Below are experts of layer 4 (counted from 0) of a mixture-of-experts language model. Rows are named router (the router's row for the expert), gate (a neuron's input weights, with its number), up (a neuron's input weights, with its number) and show model dimensions 160-319. Each number is 128 + 24 x the weight over its row's rms, rounded and kept within 0 to 255. Numbers have three digits each.
After each expert's rows: a language model's description of what the expert responds to. This comes from a sample of Wikipedia text that the model never trained on.

# expert 9
router:178143101130135159130078145093141131164118112111067115159162116115089108147105117118157100090126093172126118120131178176122101108177181127138115162120113143115122103100141149135135165127117111116107092118097101127063127115139087111126119113073158119137149132154153152100157165136159167112183137129123101108143175134157152157172105153138115136108137106093094116126132090110118133141159144125136095130148110143123106148090108121147088166123137136126147104140178141154135126125113132
gate0:109129152119111150098123127126094136141165144163114123116111155138143088113113112114117127143140128130146120131145120120178086104104127170180186107126107121104113136105115134100120073152110083110120148108163137144117084103117121140142100099108146114154112065109072139168152134117123098110125110091131137129115169163148082137096136152155130143139142123101114141149129135164144146137184128150121121147131084157169106120168114091171110100116125070121161116121174112075102130094174122
up0:188109165103125129103118148107117125098135137185129170089140157091156114149122129108144117133144134135161096094152116123085129131106150108145164106141125155054159149153092183123123146144149135112130091133177121096080148167099141182108145121098127175137134127125141132106113148112141159121121130120102115134148069139150140125072155093149112123129125135117097125094121129089102121127148147122129116122110102181176132102130136096146149086140138099138118089109132133114096131121150153
gate1:104168126135108103136147146118049153129122131151076155134108122127124133156126125136105152096139098105116159131112105183090115131116162149120135127144157117133139140148129112137097085140127084131133092130150125119144127151151121127130131088122083130154104157114164154119128095136112078141186108127119129139125167125128129137126113144130124154108165133142141143124117112100121121165113136077124083156136129148142115075105168141099104108139121150129134142114154127144151151141166134
up1:120068156124086131157193148145141111140107113131123133143111092108145102125119101101150160126161143122128127098161101126146123103052113086113124120126128136135089114146112190159133122169139122147134089130154139091118112166130124127130161099134140104155134086171147166126197129123148093132084143087111135168127112122086109110158110140133154133110104151122101164070111114093117131131143174155115122143137107134146134116150134134087141120151154122130105105095156144178113127114110111
It responds to: Articles and possessive determiners after prepositions, chiefly the, a, The, his, its, their, and the possessive 's.

# expert 5
router:148136117165102127117118046109140126128135126149112121168122151080116170131168149160151102131108094159093141148110153101178108100152146114127129114156130150130073137169169124123126126155118109114109105142120145106116143136160151113141100089099124115103149124133140150120120104124124143083133132154103134144149120118132120122095140144114180140114122091100095164169118106128130097115130116159153108136150113120135090143143108097150140150109126091085145175157135147131083153140092131
gate0:121171146115116153137144132124129143166145141131090113102134102156129125148150152096150126141094120128114134114124137124105101089107120129095084143119084119159111101131131143101097143109144173116127118136111111106131148134147105141125140076135067088106180128094117140139107154100113140092145121156120102150144091151139142145101168148131187136133117131123121094126134112177131093136145142225148121151097112116166133156118139140145153107141153177090116144163101124078135130088119085
up0:147142116101161123092104133157109105133193099161162144121104136143127085121123122150129076116148115105120142123140130147163147150116149168137144143140139107087132138072080124149151116170153136116126166147179102125112137161145128124149105115131090110145156119149118136118159174106151121161099130127108169134182137139134136115180076091120166120112133109110116154108097121145113153124116120139111146136121148172157118101126135132094103160097110146138128180108135105144099107139118100
gate1:097100109087133143093128141154170144153160138172109091117169110107135133140138146147120137127137137124139103086112134126087093138163113149107103121193104110132145147123133141115140116100113148103131158169101133113133106146137112113160126101155116146085123108125169164136093115098123125138115160123129128121118141136119149097103141123104121137096113130138138133129101127145111146126173122080102168107136119125063079130096141127130110104105096137163132126130110114129123156146175135
up1:117177139135103151143155126142094079133122086142117147124123115124123132162138122143144148084157110123133120116088142144152118118123100093105110131132117118146167116119154104078155147136150102106140096134153151194144111150129119115110143186140126163137132130111132117133188119112150141108123111119158126094103173117147101186159066109134146135098147070144135101147135115159115119142121115081182129144135134080158116117147109136137119141126106156117084127108119143087107087159140157
It responds to: Digits, decimals and percent signs in election tables, census demographics and climate tables, plus words like per capita, households, Votes.

# expert 2
router:146130110124138129152147145126148118137133107137124129118138121116135093120134152148120111168119122148101113105157128095131126104127141114147083110128166130141128136111156109145131158127120115110084132106101120080140122088109147136129094109100130081159161085125156132098163157150122132126116102152113158136119097123123173158127090117127167148116095110098114116149159107171159164130079134130157096125201123136123173093131119072120081129136150152127160124159176147166146171121149134
gate0:144139169162102132127135135121134135162144126151115121120093138122095067086116192166113151128142084119132114085121149159158102105149153123117116101168103160139147111146081121107122112125119122111123126152107112152113155165120120097083103064102093141111107138138110126120113141125119178129118143133103107123138124139189167140097139109142103125119122105076124183137147122088118095137147099103148168158120156141140135119143127157146098124177152098125128078104139177144105165126134127
up0:129161131150100123113096132167137135130124078103112179142107166083146115182121100120104117089129112102123118103162137096115118125119103137098137108196122132114092098112108086071135081149172134145148112177171105120143108161128090156133136138132134150127130142138153129149130137108124133125107161088100134148173132172149120132155128139115128140134104131139150131101143167130139126135150107133169109136155100093145132141130144172112110116138106110108128133173088159102136105100110112
gate1:141128142140165110161152117161106105126170153145094111129117113092137116143115121125139134178114121151129121112155121152087101138110101150152127151169132169165139142131089113164115094115145176164110135151173125099163130131140132105126115166083123149143105103151105098125108157132123119105119138056134145127126117109148142139183129126100134151105096159140147130135125170102159124119180117113145128135136130157116085089133094106105117090090161129166145132150128145069155085169120111
up1:129132128093136163126137132136097137132175094135097126131113150162124153108111127101101079131087137142136137108138116113113146105073175126144122124124151178103089134122169190103138152106145111125142153156119119128122127118120107130117181108094137130125151129142150160140113125107114174094152140139141118117167133138112187088176078130123118090142115165134112139118123109147079152125123090114133125142156128133102158138157078155129137113102117125132164080106134129129140134129087110
It responds to: Word pieces inside non-English names, especially Slavic, Central Asian and Arabic, after a capital initial, as in K-uz-netsov, Zh, Kaz.

# expert 4
router:118162128133116148130147104127125097123110131129111140076114109088095129146147112115095143145109120137127146137153127137157134089145146121140049156151123168160113140117166141138134177163156122130110115141088129127116129157121096106126157094115124128158133083087138153124158101140153139123126109095099114115162091164143118166132122121152132118094114109105079130127139099150093123098123133100152120137152112132150132066151092117138123136093105123142165173146149173103118150175138125
gate0:122140101144115153123136132101115154105086136126158120122126142088107140094140179155196114156094097195117125106121113089140158092143143116135117100106144177104098156094143155127090112140078134116107163099160138075168121147117158156109107156140126119117100131130149097145128136113153131093139085132135108131142128151187120108091117099143148147098137171111091120141168075165106091120114135186103156127147147131093165122140155104135146097142136128130133106140068109119077104142121080
up0:162126141167215096104153128127118155112138118141156142101110151124160125154143142131154176126123095139146127098158121145137142124124106118185154148152172116139111096122099127102118178132143140115092121121129126132107125129138121188128136139118150141113137073112122106169112093135108109134164083116145128080134139118136125107076146100162162150106110131104162116156129123132105129080133166086129103171137113127081142172140123130140135103166113115120133094172137097132139133162139125
gate1:163099119132092089093124140138131137146118117180128115093169114126098139102094151161113176157103152126106116123133154082153088146111129149130170132125123107075149164091117133162103107128128126127149104120144106133154163138092132142141128140133106134119115141133168142123139128152168133109134180097125136147147106137133116107136162101142120156146123167185095144126165138124111105103149142101133112133157099139137135116141149094114117101130136151132141160164118141098156129090108108
up1:097105140117129073115112127123140149103156142158109108120114093108091174138137138094099173094140110129200155147152132114186151116128143152096151120131083173145113144065125122141115117117108110180168125140141147126108106141104119104098081106140101127133134112148161148127131141116133172155095136108155108108189099152117123138107129123138139122114118114110139126146165138074146171117125108093138144143119112118120128117164131162113157083163113122127136125206122127089172172131126107
It responds to: Linking verbs is, was, were, became in opening definitional sentences of geography and railway articles, like "Horhoreh is a village", plus section breaks.

# expert 14
router:152148111140107158159103108141156138141119141108112150149147133105118158145160120172123102130114134145147103150140164123146160104157152094141090149155149145163113104139155155157113150154140148126096103161107139097102143108109122158134110104098123100135121105126160143107140149159140159097157116104107127164156127116151146132118102118110136102087101096103093172154161112157115146094105132158157094119144099133163146102106110093132097155107130131101158153147155153155098160137085164
gate0:118162119143133136151116083080098186133123125130161111129138139110192151121156153137132168113154115154099103161149145109135164093140103143139107127119109161083148120130094135158102101146141146124117118134130097125111115136132094080107175130136188123159114124092107128135136147128124158121169126097155108129098114143124130109109179111122115132108158096149130160132147111103060165149120122127126079115131120106157080165158132083100106174131097116093101156149131130136140134092106144
up0:140127167131106075129168116139145126141124135123184045137109120129140126169085135106122117178137143080115128123126124146114125110138138130120105133118152091084141139142179127108190158199094092141127102107126101078121090141128117139147130148157149153114155099149142124143135128134114183105096151136129132165120112134169115132165128148103146131137109185139118143162122141116113124113120096097117136161167133100168136119151161133146106089138112143161099133166132147107144123123146140
gate1:129159129146132143167122114140108073123131134133150141129139126111102120117146122174164131133080124145148145122108105125161125132128136097147089133086164151138188114138081090149120144176166166125139134123103147088125094114159140060113104115101130131121162133144092061145121091178154104081123099124145118139109101104117144080130119144156131147128141144169158133138114158119128127079093124141103141120132135111145104122101121132106104122133108084142125168120101107146087087145151129
up1:105116179147114148102095137164130146154104116115113110142122104133126115130118172128144152137185117081099087165120101115120132142119106075135101107126123158127118110112109145169147113148099105155137093105140154117128135114111108184142105170103160142096129130185137143131120083115149110090096150145115132168147113098127139193101122126133135110143092148165119128146089140098131133098123117147116125135066134137156134138118192125132153151119145127133167141151126152096161180101108129
It responds to: Year endings, spaces, prepositions and place names in species authority lists, bibliographies and results tables, as in Meigen, 1824 or Beach Arena, Miami.

# expert 12
router:151154108141102153158102108142157140143120144104107155145146134106122159146162120174126099133111133146148101153141162124145157103154151095147092147155150144157113102136161155157111152157137146123098100158104136093102142103111124154134110105102126103135120107126160141111143148157140155096157116108102131161156127119153145136117105119116132102092099092102094169153164103153112146098109132160159098122145099133163147099113104095131096155114134127102158157141155155160102159140079157
gate0:162111148159141194155113130141133166117125132084125155132157131138136140164099100172105123131118117128122157110154141116114102135133166128079120115122113147126164113126153090133141127154155149127144111120149154146128132113125146141156099093146107113098184124109103108140122094104147106115146096163141134173078130146151160125122117170121128116110110133152117138135105151149139129085124086160129064100160151138113094142123146102111124090146171177132126157134113137132098175105111130
up0:139099098121093096102108079142150121114147128117121117108116133110102152109117107156141120104091117095093162108127133136131111124132152131131125108095079118156116174135106120097098139089104161140110139142105085139115148148122109128122154145134110081125120098105168125116093131148140196148100181123115136113149110122097118139154086095144129120159154123154092141133163159172168155150122101094116133133131095138177130129140088132120140169103110144132102122047115172096161136130129130
gate1:098121107143127123113187106118128131124131112119111124130140104111136145137177104103146144125145100125133124147106159084163126160125092163135132151117169104133141146150151119129119126147153134146134147161124114121116133134156113086100127122113106124146142134140105200097121129148108106138098108144119143133154145152135115134170090150178150145104118118062099082076144104136120180160089163116138134115139159126166174141121120130131151142100154125103108092116122131147079169160138147
up1:106105096124113115114096119165117087125111148107127182166149148105143105109100131127119123146066119120149140123116174160119120142126134139114134102108142160180161127094155090109116138119178109146123104117115085184084119122124131151107130109126118122143137132171109095148162145093165180117083130135147139081106087133143135116135108121152127172124130102145184118128137138091143119111157121147103176140134110143156147134115143111113128121150138143110128157160097152121145139110156126
It responds to: Last two digits of years after 18 or 20 in taxonomic authorities and dated tables, as in 1944, 2021, 1863, and spaces before years.

# expert 15
router:139142111141112159155102158128149132181110153110085176092125102132142113129111085120101138110140122150104141130076148101104172109127147152133134112128134132110099146077136172146111147101106143124098105116150172100095117087136116148138154091108143129103100123119110122106159137121133113130166149127160106137147132118106135129115084148083161153154149116102111166137145093147106126101127124107161110123152100156136135090115116138181075125096124148136121129171160105112114165129068175
gate0:150101143107150097112117137121168111152104121127123140090152117141149138133166105103145085124152182123132133111088108114107150125105131142126161132158073149124163129101127113143146151105076131149106153158119061083128117095152136154137135147138154056153118133145085124163130143154143160105121130152104136158123145118134093110165107099124103105124119155073091132121158141099139100109112108108144116114123132139172161156114105134176102127105144134109118079138150169112155128129107126
up0:118129134165127168164150136118158111152091149111142114153093118099153092129094142118121098152122109130155160124144124169131136132136104110138134117122149130151143147111131146122111097140184090141078144121141150096130127100116129125140151128074080119096119097099131121187141152132188158159138180079134115107127115126145119118132120157125136107125189150123138165115115090115103145128123144120110108152134131203098135117141073071073093126137099124162100125135137075066084116121131114
gate1:096137100128156151153106120135135121169150133136125116114149101148110137103155120097097102142135122143145134106104145139135123086127129105116168135137109148136147193114123113107118109099072135109165113135117116123131109151136142130134070090142107122119133146134161158092108161150132120116129130116112117136134163125093112171140126167129170142085140115103151139133147137114153100139092127098105150189128103151123098143158122148141143103086141139112123152123114123143087141124077135
up1:166113121143148139126148112120093082174110122145156114131168136087161117097121144134146150105130115093170085104134161122139133140139114128122127101136140137143122177142168108155138142178136104127102175121138114130132122111122103121131121143093117153157166103123123091113129161144114128132123112130097187172093147107148136177155133177119134140113085161136144096143136136146114116102097099104115147106155110078088111105096127147165092102103132126088121116176118150151140100155117089
It responds to: First letters or pieces of words opening headings and list lines after line breaks, such as Academic, Orders, Geography, See also.

# expert 13
router:149153105142106159160100106139156139141120143108103153144147136108120160147164125175125103138110131146147099150142163123145158101159148093144094145159155139159112104136152153156112151153138151125100099161103139092101139102111125153134114105100126105134123108130155142112145150160139162097158113109103130164155122117150146135117106113111133104092099098104099170154164109157115145094105131157160098121148097129161144099112105093128097159116134130098157156145153153158102158140079163
gate0:075112115124148106132160148125093120088167102140135104120141119134121151130122168149141145128165164138106137105105133089076088140123111130099126099126156123097142117119145132096155102121148115125110131096110144128127131113148116134147103136082133150073170087093153123117092110069100105168161102133137113095119095121115139184131167142112160093097123140126119149107125098117092154140077115108134074201104144173102111133125143112127099098133096138143129118133131140101112120127132118
up0:099112122104103140129152124095146140130115107125099090135135127105122125182100084126153140135117134165120155153133136140135132088188134107121159151163142098144123120159118157153111115133134145123098161151143141156128151149113140085117137149144130161160159149156122180146123135129128117096130105085143114127099117114103125097118140144163155110099163083144083146135155137136120123149106138121169116130139111127140123172150095139090183116168115113098143171127089127128124069108074168
gate1:096123110135136139116128120125085144158097112112104100114153107145139132201155153070082119148103145142134117155121162150120114143117108163130108171138094166125122158141134119163111136138154124115133160142095119124095093140116131149129122123136182130124159143129139147148137144114137120138145147107133157099141102143133149155115121134141154073151098124210152148133096127133072182097125104146112078111088137115127146121127135148123136115193108188158158103111117110130114106107140156
up1:163109138124124126140149142115161151101139149093067145122122155141106124083123143140114099147112130106127110155146153134148126174159132128122095117155102142150074119112071144116119167158121120106126118147148111147151166133143127138133164146068129175160185113134153098138109131127129078130120120105098141142140160107109146101099102120114112155165133117130152166149138146111132127169105142157162124134128123102156165155110137145165126124159149155123103140137141107147139156121104097
It responds to: Year endings and day numbers in dates and taxonomic authorities (Meyrick, 1918), month names, blank table cells, list dashes, heading marks.

# expert 1
router:165126065137127157146113128160147122138109160124088157114122104073159140143143143123155133140151145144156105146151144148117153107156144071141114120160130153115139103120130137143094130111133118143104094154131147114110105118130129116120142125108115075152102137138144118136143187153104141124121138109128125154127108141109133149111134127119105129139082116115071150204193132122139108104089137167146081128129113103124104129114092086111119193097101145140142141115123126168099166125140148
gate0:130119126099111126125118116106135141155122146132154153131113154112128183139085124109148112132131088089164156153122135138111131150132102133097185149111097105144156148111114105161163160177153131164102115154089150136133115094159155150109145084127118137155135126112112147086109103098139102161102108138099078155115126161180133123099158139140110112151142148166111125123138092147105112111143128154105109128110111145082141086128131090183122130141143109145139095152116119115132113110093085
up0:136170133158129118191087132132106119127125145115117121125148168168106118144124110121150121135123167134115129122163151112139158139078103146109131140094170100168189113114092187139082124072136154154123155119120097122132114119136089145152135095122103134116126116119106137145191098125091161134135106123090151126132124125150143121130146116139164123135102124158128113140145089154102134111173101153133120113101137116121132113146152103137122145155134164160138136144125122152158128067156067
gate1:123133110133122137162111136128124116103137112128140112139132086099092132154121140133103143139130149132109145130134078144136102103116129149125102087133151168102139138171129134082092138129107152109187113145161101130126088124123121134126120161155087161122121172122180134162114132189114124098064161121149154147127066119152143155158147149111173136108131101134159110141110142134154163106138130112120125155128145157136094122117158123145119093116111101165145121126133196137075137120098095
up1:146172088138105153136147139126112160120147125121113104167158142194099129080100072159102103090138133146081080092115180135112143127119135145126128125107178182114147154125153153135124108149115124120119168149140111081121127118129134078172082142119116154181168143112122136128154116096198110171142151148175106134129128168099126155137139121124091114102107135102135131134085122135144139147164130099137101144140085129161158139167153125101121140084149165099166108102129110148111131092146143
It responds to: Commas, and, that, which, as, ampersands joining list items, clauses or places, such as Chicago, IL, journalist and diplomat.

# expert 3
router:144137095120125108163143099177188126126113150120134118126180133086152155169143125140132083122109150155166136103129140130118139124136133113142120149140103185145130108127154141142110150104176157132108109119120146104082154148147109140109125111110115092126125138169158137140114170182109146122143151105099122129147186111143129151134082112150153117102102108104107170154140111162101168096113156149151082150137166110177095128126145101142113121117138095143150166149166096147145191109137146
gate0:138100107137147100153166179127142077113100117135140146129124138127114096102128150174108126159170123111098150109138094155083134114146076137134122086146137127134114150120105139121100114140121122124069099125123137103066144101100126158135167122097128128130110124131115117108128144186111140171127157114164146140100164111118122167132090097126092122122123100102132159084118165129119119134110147138099155160103160201132112103135150148147112129106189137145115133133105141122131102118129114
up0:121075153125147133153138118141154139105170160102137117141100089112145151110165091119121112123140147157143124135156141141132148120132184117094105121123126112127113130158108101119173169089144114124144124122154159066126124137143123143087149061124101133121125068116162099106106119131123136184157108153147142153094115144095085145193097132120143113099121100126115117112150187110140114113110126125122096141112127132092163109151106100141132109131198124123125151084143096144144140128113129
gate1:120144164146142161141151123152144151097116104093123132166124138131137091101185105132165161139166095125154129147117157156163123173106149111120151103152125124143125106128120087175133133127108162104126113133145107150123137169090087153153104121128125166113117122141105129135112095121112158130157060140125138126090167144135111132122145116155147122184129158132135158146110123105114092122121111144132167188140072134103120097117133138119111142091093106124116114081115135093118128191129173
up1:136147100090164100108105116131099160117102158139113145109148120099122133127139132109068117170116118100144155113132078125128139103160155154125111116127140132112162114121123140147165137127155156174108141143110110175113126100134104133118147160187154099090110109144120134155143120133131148133144138105130119114144132111098146131106123169120136122110145099154167108127099118162129139075143148127143076128117167119114129160100098099101130159141175178126138149139168153179110121118056066
It responds to: Pieces inside or starting personal and foreign proper names, often European, such as Lévi-Strauss, Wilhelm, Lenny, Rondo, Le bonheur.

# expert 0
router:136165091098111114176086108104143120108124102113142149146133141132107136149148123117160096157097122133119151083104134152102096111174133118136133126167100153160122088159151131166115136172143145177103098180167144135109150136133138152094137126118129126149118138151111138110117163120178132093125150108124144155144114089153180151127112118140139130144050093117100120129175113124100153105146135103147105138151154109131170144125136108095113101122152140065153148146132119127080136128136137
gate0:206141096178143153127101138133106165132149143137123165113143118134138132147100128129151139129101125105088098125119114101128099113136183127117151140136126135111072167135142138136102091159114134110145117156163128133109123137110138135107094092100136133148100122129111106105097159153174120103085108133159142120128101137113124104106171121096146116146137137095107155124109149104130154090131116113130138155110090153135098151140129135105118116104186152133115117158107146109131109145136116
up0:117165126115120173131141106125119129176091150100108145116139137089159163116117147131175124112136093128137101104158062131078130142153128141102082165153134132114129111136113144159148118128115166157133139142115101146154132151137132108152130106093113132153141116126155111158104130133160142113123145126170083135076148111170157169109142128112145109147101141104099093113136146137118137109124149143121090106122150123139123140108150163115121159129153132118144116083164100150120190138162126
gate1:131102103123140125146085127129100140094115183115139151157134106119134137129067115130167107123193188138110136163118154091116144133118134141136149134144156112162143158131132119124139131072162087088132130150162102119125127152116119150133127163096103149105127143117143136102100089142144099112088110135123125105167120121131112092123156139137111176141120097119108103168085147179094102097130118112105099134098083155121160092142116105151120087125141142113133123094103127143124157125133160
up1:125120076191114088169126102069076157121124151147141113119166185148136125151161112091148105089156170162145141070175130105155133128129139151118102106128117142093133154114110088145073170127143186141171149101097112128149128127117118168130142123125100118105100174152086136104082104137155156152149080142136094115114137120107094112132147122127128161158166118138153139134113118126108164160141134177129143107138113095099130116130154109116129125151110110083121144127142143163129138098132105
It responds to: Common words in prose about people and stories, such as man, father, you, see, feel, and pieces like kn-ight-ed.

# expert 8
router:151149126135102155125089122104151171105118142083122166093160146109130146136154128110155148137084134133171117160124142129082141133152135133143102153138151139125138108090137135129120140145182122130106119122144119113107169127130106132180139140115135105086125139171124155106111135136132136086137090094123130176145159152134114130077110131106148132129117103103116128143159098171106129107150099161154104129148136130137133144151086109172082153146138134089153133128135136181137144130128157
gate0:153111113100128107103197141138097126159095108164147104121123078119126123100135193121064161119173155116071162156169153099138119097137120150134087113131153088106111193118130157152133102146142109151119137160144120106140128141101155081152159125132098134174139143114107119142109139137152130158111121124135105164139134120106125111119140132145112154102138138096071126086087100163135125104119124094120111108156148112140182137151117140133137087170081131120136154133123164120143131108111087
up0:076127148120157112138140140125135106149110145128143119140148131103117132086151123144104129132073128161094146069123108136186138101161142097122125151127118145166133137155127127133177104135093128123139162111065150152127157140099158101173109064105105131134144172094163122127104136154123108106100219136156114139088143174104130095135160167160134110082131171155127136145144164126082105133129130134151114130117141125106087126119175077143148139139150151151139133146110162128083103151096134
gate1:132109112109115181096057150144120150132154161126133130142083131096122150135133159123111115133130128113130136152137112152115158113119155137118134129106131154104125149121127141104092126162108087143069138123118144158130163144121105158150067150218148112101134141124148147133099143127114117072145134143124156132121115153174138080173140080116126114160128117138149121111089145134107123178118093127129118143149152121142134103126125153078123115147119140138107134126139163165127106149176145
up1:142126127106124144150110114152142130152145141127110129155114204130101153109108124167126113125136111092148084131074118180122160139081147120087094147109138138100112138106159126117136117117104157185154110128116136136109146156118092112095118141145128116176174122147130122130124116121131143118135102163086143078137177110110136100145105090124149091123160115163192145118166130119164127102115140090138174090144101147113140150160130132153141123109106091136143102102116137088124136115187148
It responds to: Inner or final word pieces such as ed, ing, ation, ated, and a lone m opening words like mobilization or minesweeper.

# expert 6
router:177149096126101168128108137149160172124132149105098113161140118111094117105110071160101138115104151139109096142123136137118157123136128110097125161163140124130140129138163114160111181129124128151115140144100135083107133088105094143100124136119113126155115095137103167138131127152178169111168113137114141179177160124177153133131105094120152135113116126106113138117112108115126142122150139145153115118143152134101084144122105134117103129133119159082147163113135121124081154145129164
gate0:128101154082119122135114154123152143097137156138110120152138140089127102131117159097103108175129130074112133133134136110162139118084150128171087160171137135112156092126136098132147069158131121123126140126068105134147141078148117138116130122107104146156106118130154139149115148097139132095088112130121124131100134114097138149120130110139152187106105137150120148153074073107159158112077115137138112162112140147090145098184135146101113097101121116149160119126118130130126146088173121
up0:164156120092077116140156178157120157136121167100116146139147135122127098131132107105146157162137097154163147117173136134139143086146115124126142126137140105095137109131129143114126117143110134113120148131089119108169132113101120154101168157118085148113125146097090113096129120159115169099154112110125193138114111138145144112122116106119111111133104128146093168153138071131151149164155158103148150138141110108127117102122111165123130146145155097089100151184116158125105136091125147
gate1:117129169097175177110126132115141156080108136138119134126155141112124144116092152123109085153140118172122113115086164141129132082121119147109105128113108107124148131133166082151125103160145146090140119136089127142112133159113082115152129105146170134142121148155117116140148141075116143110143135122141145092143151128137123120115135138143120132158116174135147129125120113127173132142142104124119111116165130131107101105133112147164127099128096144124150111132139176144121131087106107
up1:171131096157119100142111177162132073168137114115168111144067088142125132147119162118176134112091101127135123107145153136114126119107124147151134153122152165177098124134080144116123108128078096134139121131133125114141154097113174126124127129129092119137146115074104145113128113182132084139139136130116165131102103127095125066109139145124139145123182115143134141151121116127086133110085127156151128097106123172145119161144167085133111137147124120177085147088137137125081090172137121
It responds to: Leading year digits 19 and 20 in dates and tables, plus award-list words like Award, Best, Nominated, and the piece ar.

# expert 7
router:153143133142114128167059148163158143130144110129108164149159113144140133169094160129141141116133140144125106165167152102128159145156159125097114145134142120159131120138180153152093115147126167111106071137114138067126113106108111150134112131100106091123088128133120137101155131143136157107144134125123103161145124137167143108124130146147156099126104115102090089140147101135133110087093145116157119141135104141117144147144113120125135135079092111102131188160149134138118150154109164
gate0:145172151172132129153123106102149147153122129128122094146120131141153112176089139157132108092150132119125139123129134154123104135141099082112150117135148153104193161132153115115102115118139162101142152123114132163069130109132130118119116124166160115134122096142121142127156070100124129133115141114119106136090137164144123140132125142149136140162130125134130101138163101132152105110146162134143188156167131093136139139133081137109129125149096127117165144121091154158097147136146166
up0:123120104139136135138139110135118112126151103127096129099136136147125128123152113148106179170122135129117111112091165110133124098128141148118134134095116177128132089110119143123149161161148116136155110165116110139127132106144129147090163096109153173125114155132130186169154130154139123107132106116121082129094129138133128160157094099104111118089113143120116194093044108145118168129119145128102104107112144174167114145156172108141132141103146133124095116165150096130109125101121111
gate1:101157141120118141162138088112116135129106105164186140147170171086127130130149125101118148113144132131161183131150150154114108093148117105107110105107127105147114128105100116150126153124134124173117124133114079117146095151102118186085142146111104156117104132148170090115114139084137130116102105148133105126150123156165137137107154140119117122144139153116160106146163166155151135169095096091106145152118126073095137119128146207118169163145117137130090120118139132142123108144099101
up1:115107178148119083116116104120121092097109140115129107159124069169115145108110104146147125165135121095144143132092128134105118145135087125150154137186159095102145167121183119097104117097172126151117107141099139121094132095133119126156102139111142110119100174132120115110171123118157112126172154143168133104069169128125108141124101097133125127118126143125115155104134127099088158162150146141106077097165118184146128137140128098131134108102090109111150096114135115138151087162116117
It responds to: Pipe characters separating table cells in sports results, medal boxes and statistics, plus slashes, vs, born and semicolons.